config = dict(
    n_kv_head=2,
    head_dim=96,
    init_std_qkv=0.0381,
    lr=0.00791,
    warmup_steps=200,
    decay_shape='linear',
)
Below are experts of layer 8 (counted from 0) of a mixture-of-experts language model. Rows are named router (the router's row for the expert), up (a neuron's input weights, with its number), down (a neuron's output weights, with its number) and show model dimensions 0-191. Each number is 200 + 30 x the weight over its row's rms, rounded and kept within 0 to 999.
Before each expert's rows: "mostly gets" lists some tokens that are sent to it at least half of the time. This comes from a sample of Wikipedia text that the model never trained on.

# expert 9
mostly gets: "um", "em", "ah", "eb", "ou", "é"
router,189,201,187,191,238,181,175,211,181,212,229,188,194,174,200,215,201,211,205,180,222,155,193,268,197,182,130,187,104,169,195,179,188,219,221,178,216,224,167,239,226,198,232,252,182,185,222,217,226,203,220,205,206,207,205,188,201,243,189,202,169,196,195,185,139,237,240,188,197,172,214,187,263,135,132,185,232,217,252,169,239,239,214,219,174,236,215,120,221,220,162,181,197,228,219,196,243,202,247,150,183,229,202,184,182,205,184,229,238,179,201,157,219,195,161,238,186,218,244,144,168,196,207,131,168,219,255,160,190,208,199,212,205,200,198,222,226,233,190,233,239,208,191,196,227,192,128,215,189,197,211,223,236,248,201,150,218,218,180,220,217,170,220,206,191,224,198,172,210,233,200,214,217,193,219,199,199,195,206,129,230,205,149,177,138,144,225,201,132,275,205,215
up0,227,184,220,157,198,204,219,223,227,159,209,192,194,182,172,175,187,192,178,157,167,139,221,173,166,189,178,192,209,208,237,223,179,162,246,191,178,160,150,231,212,184,219,225,220,223,208,183,204,221,179,215,221,236,205,129,203,167,206,272,176,168,239,204,228,195,163,192,147,187,162,248,201,225,241,161,199,232,214,192,130,222,240,137,178,199,228,226,217,162,169,200,219,267,248,211,213,174,233,223,214,188,221,187,169,155,177,182,194,138,220,174,174,174,199,146,211,220,195,182,248,186,176,202,185,259,187,209,178,177,203,284,175,263,222,174,214,147,169,178,220,227,126,197,180,248,212,190,234,214,181,233,226,186,225,241,208,222,219,200,182,206,208,188,204,217,204,190,212,162,196,187,192,164,193,209,139,220,161,225,214,196,215,231,177,177,187,266,244,154,256,162
down0,138,177,219,174,217,223,234,247,182,245,179,205,207,202,167,237,220,140,216,198,170,202,223,211,130,208,172,175,219,208,153,135,217,179,157,147,190,198,179,196,193,191,233,195,194,148,215,181,186,222,144,197,208,233,193,211,174,189,189,191,209,246,179,188,141,215,206,212,156,228,274,174,226,231,199,183,177,212,248,198,208,137,234,146,209,185,209,217,199,225,167,147,179,192,173,158,249,217,227,230,227,251,172,220,263,189,235,204,185,183,202,205,176,210,203,210,222,200,222,214,206,210,163,198,158,187,221,236,230,190,196,249,225,184,184,287,184,157,198,240,211,162,206,244,204,176,155,229,167,165,168,174,217,147,173,222,187,201,225,261,244,148,216,217,168,255,264,188,173,223,183,192,225,170,198,190,230,213,231,233,227,187,223,168,217,225,254,166,188,193,187,180

# expert 7
mostly gets: "dis", "with", "/", "pur", "sugg", "acc"
router,156,226,215,172,232,208,189,218,179,217,249,157,189,147,211,182,233,225,161,179,173,160,228,185,186,175,164,207,158,213,198,184,216,195,173,202,176,188,173,163,213,165,215,240,114,221,167,198,205,213,182,192,218,185,175,139,210,249,149,241,180,245,227,206,133,191,182,169,173,137,177,217,209,185,201,232,218,185,266,171,200,198,185,251,157,228,269,156,189,230,212,251,186,214,176,182,213,195,207,210,216,180,260,206,272,215,243,227,241,202,191,221,204,194,185,252,206,168,225,143,193,230,154,227,205,252,242,156,227,197,234,280,196,168,188,209,236,220,200,190,157,193,182,193,204,214,200,202,234,207,182,211,120,187,193,215,206,180,192,237,210,208,225,249,174,157,218,167,162,184,212,226,166,188,233,194,229,215,196,197,262,214,220,181,206,162,231,200,154,236,189,211
up0,161,215,204,197,197,153,195,149,213,183,200,246,217,172,219,96,191,216,195,155,222,147,185,156,218,187,220,191,226,218,205,184,218,196,177,194,187,190,219,226,143,180,218,119,225,166,168,225,171,237,164,247,161,223,216,173,212,222,221,231,211,163,189,206,178,207,261,198,182,194,209,226,232,227,218,233,177,139,215,224,202,185,209,198,184,203,178,177,151,211,187,196,129,177,220,175,200,178,155,202,169,248,176,182,198,217,184,200,213,184,128,242,251,214,269,171,186,184,225,214,169,174,197,187,178,258,197,202,172,215,215,239,180,164,169,196,192,230,205,161,198,178,187,168,209,175,281,204,181,171,215,195,216,199,209,244,240,170,183,193,216,181,207,186,194,223,238,256,229,175,158,190,177,158,112,204,229,258,184,204,228,237,176,237,207,194,222,201,230,184,151,251
down0,239,211,251,256,229,187,155,203,166,215,155,211,210,178,243,183,214,212,206,182,206,211,183,205,192,201,201,150,201,190,208,192,223,205,258,235,223,170,186,183,210,201,190,255,174,205,154,225,202,193,178,249,197,194,182,209,213,215,187,232,176,202,184,201,213,247,257,140,218,238,173,196,234,194,228,207,235,283,170,154,216,256,192,215,191,193,201,171,261,232,223,186,247,209,199,194,225,194,221,235,151,239,190,210,248,224,235,233,211,226,221,161,211,177,216,198,197,228,218,168,210,145,225,197,212,234,201,199,172,153,257,188,171,223,210,195,257,258,199,213,247,174,196,186,206,206,195,189,285,217,132,203,205,216,213,172,138,161,222,195,163,211,169,201,210,245,172,166,192,206,205,137,198,126,207,173,206,201,239,241,226,201,255,229,195,203,157,220,259,234,258,170

# expert 12
mostly gets: "people ", "members ", "company ", "ices ", "ces ", "father "
router,202,152,199,163,224,214,159,223,219,199,212,218,190,183,232,222,231,207,195,222,299,170,211,225,275,148,184,167,155,198,165,207,214,215,208,214,189,191,224,183,139,186,211,212,164,181,179,199,183,232,212,200,208,170,181,212,198,218,184,296,192,212,189,219,185,228,189,194,189,230,210,175,200,188,214,205,239,185,158,227,211,228,172,184,183,216,200,187,130,173,276,232,233,234,209,154,206,197,245,150,229,167,232,199,246,207,171,163,200,181,226,224,187,216,249,230,275,218,174,165,175,150,203,215,211,253,247,207,140,226,200,184,189,182,171,189,200,163,154,206,203,188,226,122,213,256,189,176,200,172,179,217,235,241,171,197,223,190,219,221,213,169,229,170,260,218,149,186,186,192,226,185,182,190,221,205,197,222,155,260,167,225,193,191,146,225,168,187,222,140,191,212
up0,218,221,273,228,194,209,185,258,214,212,222,156,223,162,218,189,198,210,190,265,254,161,210,197,147,207,195,167,190,252,157,170,144,223,214,266,181,198,213,190,205,196,174,245,262,199,228,268,223,176,270,156,175,250,189,184,170,169,206,249,144,181,201,217,218,206,251,191,212,211,209,259,228,212,188,232,204,196,181,178,158,197,180,223,178,255,210,184,166,146,171,157,257,219,205,199,231,204,222,147,189,174,234,220,188,202,192,189,193,211,220,188,168,222,228,213,214,189,230,228,176,220,206,199,124,220,198,157,227,226,274,190,209,229,181,187,146,248,196,196,198,222,178,151,181,176,205,187,267,218,167,237,196,198,150,209,237,216,209,171,188,189,217,240,191,206,192,194,212,195,239,197,244,210,173,259,242,242,164,207,175,230,173,199,182,190,235,190,218,209,207,204
down0,194,202,165,180,185,205,215,201,238,186,189,214,215,139,248,174,200,179,174,163,159,200,206,205,181,190,205,202,190,159,186,262,172,191,163,187,237,215,184,170,232,223,182,185,136,228,184,197,217,232,201,236,201,194,230,163,197,192,126,195,211,174,232,166,190,225,218,157,120,225,218,122,148,163,276,232,162,242,159,212,208,188,213,219,216,168,210,173,238,181,167,165,167,164,219,142,230,205,216,273,180,204,214,219,199,191,226,156,200,130,198,185,254,198,151,145,233,179,222,150,198,216,261,236,221,189,221,170,181,195,202,191,193,184,195,201,204,177,203,151,170,188,199,183,171,223,208,166,210,227,212,180,176,187,219,131,222,195,225,261,179,205,196,133,199,190,206,180,188,132,162,207,243,221,226,181,223,234,231,195,248,173,200,202,192,218,165,172,170,225,213,189

# expert 33
mostly gets: ")", ".", ").", ";", ".\"", "\"."
router,186,238,165,192,240,225,205,241,224,238,210,159,188,265,201,154,181,207,181,220,179,156,197,217,211,146,154,196,196,181,222,221,157,153,148,231,211,238,218,208,198,176,216,185,176,190,229,182,137,193,215,239,234,147,169,237,193,204,169,207,203,200,232,113,174,199,149,146,180,202,180,213,226,180,244,207,196,208,247,233,214,221,144,269,212,221,250,155,229,188,197,215,203,255,234,162,163,221,238,201,173,190,238,175,217,190,163,212,226,213,238,194,188,205,207,226,197,178,202,196,120,198,193,192,212,244,233,220,197,212,223,206,231,252,172,228,226,229,168,220,178,199,176,150,236,180,242,228,220,184,216,181,213,226,194,241,220,176,175,156,209,199,238,174,213,167,210,211,244,174,185,154,199,224,193,181,173,185,177,159,205,192,154,112,206,225,210,178,198,276,167,213
up0,191,187,222,180,210,244,224,223,199,235,201,229,219,185,181,189,261,184,183,206,198,156,218,210,206,219,224,205,140,213,235,217,195,180,193,235,227,154,233,250,155,253,206,128,216,185,178,164,186,266,225,197,200,122,211,258,265,214,215,219,225,175,192,181,250,222,186,201,173,192,212,186,183,225,232,161,179,263,219,189,209,200,220,176,205,207,188,172,241,191,162,258,198,240,259,223,175,225,201,184,168,193,237,139,172,230,211,153,165,243,182,212,153,194,175,196,168,158,177,190,189,126,169,192,178,237,165,184,164,186,177,187,205,171,143,188,270,168,208,223,230,173,182,180,201,227,192,193,272,171,193,229,202,218,200,206,170,164,181,196,236,215,176,153,202,199,192,220,259,150,198,189,242,247,191,214,200,195,232,232,213,225,221,206,139,201,194,223,188,176,174,244
down0,206,236,200,139,209,211,198,197,212,231,146,169,121,217,247,207,134,169,181,209,147,130,191,239,199,178,238,195,219,238,198,202,214,220,174,144,229,141,173,147,244,154,159,168,201,197,209,230,178,196,185,152,228,197,229,155,169,170,265,206,217,177,157,190,263,197,175,150,210,201,216,213,170,170,203,189,154,187,215,202,212,231,237,192,222,223,227,219,231,169,249,223,179,176,228,226,173,202,220,185,222,156,202,233,183,215,204,176,188,207,179,160,118,205,196,206,224,189,170,217,230,223,174,209,185,208,220,175,188,178,197,176,190,150,235,194,207,202,207,230,243,185,210,201,181,222,142,217,215,195,188,210,194,144,232,256,209,206,213,195,230,188,156,190,226,178,202,196,237,198,166,179,230,187,250,222,242,204,265,162,152,163,218,184,184,247,117,220,187,204,209,166

# expert 35
mostly gets: "199", "198", "195", "193", "197", "192"
router,186,181,200,154,207,175,181,206,210,235,205,200,243,234,203,191,208,214,240,220,226,166,211,233,248,175,163,224,199,204,185,199,198,200,175,207,241,196,239,238,150,253,195,231,185,171,209,221,170,199,213,249,238,194,207,172,198,252,140,184,177,205,218,158,194,155,222,181,154,208,207,186,194,173,223,212,235,226,266,172,163,190,194,253,202,186,233,169,226,158,228,200,160,167,218,193,262,158,228,198,199,217,191,168,167,154,186,203,240,210,240,153,187,207,172,226,196,195,249,116,128,169,194,175,190,208,229,193,212,269,261,239,191,249,150,190,176,272,223,216,208,182,186,166,208,206,219,219,221,173,226,157,178,206,212,199,241,203,186,154,193,199,236,169,178,187,185,205,235,299,136,211,160,193,204,187,196,175,203,191,133,249,206,168,179,172,198,181,204,210,191,203
up0,215,140,238,181,264,170,215,135,243,171,272,186,233,214,166,192,259,243,233,218,214,166,178,230,195,205,208,216,165,218,202,198,150,189,194,187,223,266,187,194,149,216,184,191,285,232,177,214,250,211,213,186,156,140,244,200,214,217,178,193,190,179,195,193,217,213,217,181,223,229,251,195,191,166,181,135,222,252,181,166,137,138,233,231,214,166,250,200,222,182,202,218,178,157,230,197,228,210,177,177,193,178,266,190,211,203,188,185,237,223,216,179,206,222,216,178,227,165,172,152,150,168,130,181,184,207,183,238,121,186,223,223,154,196,187,199,200,211,217,166,172,193,183,164,184,210,246,164,199,171,204,156,189,165,207,175,205,206,226,215,135,198,239,218,199,213,205,235,201,192,163,167,192,186,204,189,207,221,197,208,195,239,236,253,209,165,209,182,209,181,184,210
down0,238,246,151,180,252,256,248,176,197,172,192,203,229,227,176,168,190,235,200,203,208,171,260,191,258,245,153,173,176,178,199,186,157,244,206,200,140,212,193,148,212,190,212,227,225,123,221,179,184,160,194,196,236,230,193,220,161,189,211,202,234,236,207,173,172,231,203,188,115,243,217,202,172,197,186,180,175,191,201,171,224,200,205,178,215,227,190,195,177,241,195,201,174,205,109,178,214,220,212,204,206,195,180,198,236,234,201,233,172,198,181,201,200,214,206,209,166,198,164,272,186,171,260,205,207,243,214,249,202,173,177,196,181,217,133,208,169,226,217,244,230,239,184,193,197,246,193,231,208,208,152,188,241,192,167,173,213,175,210,268,214,221,213,176,189,244,233,176,229,190,227,265,214,211,178,177,147,251,200,219,218,216,184,261,208,208,162,211,121,195,195,202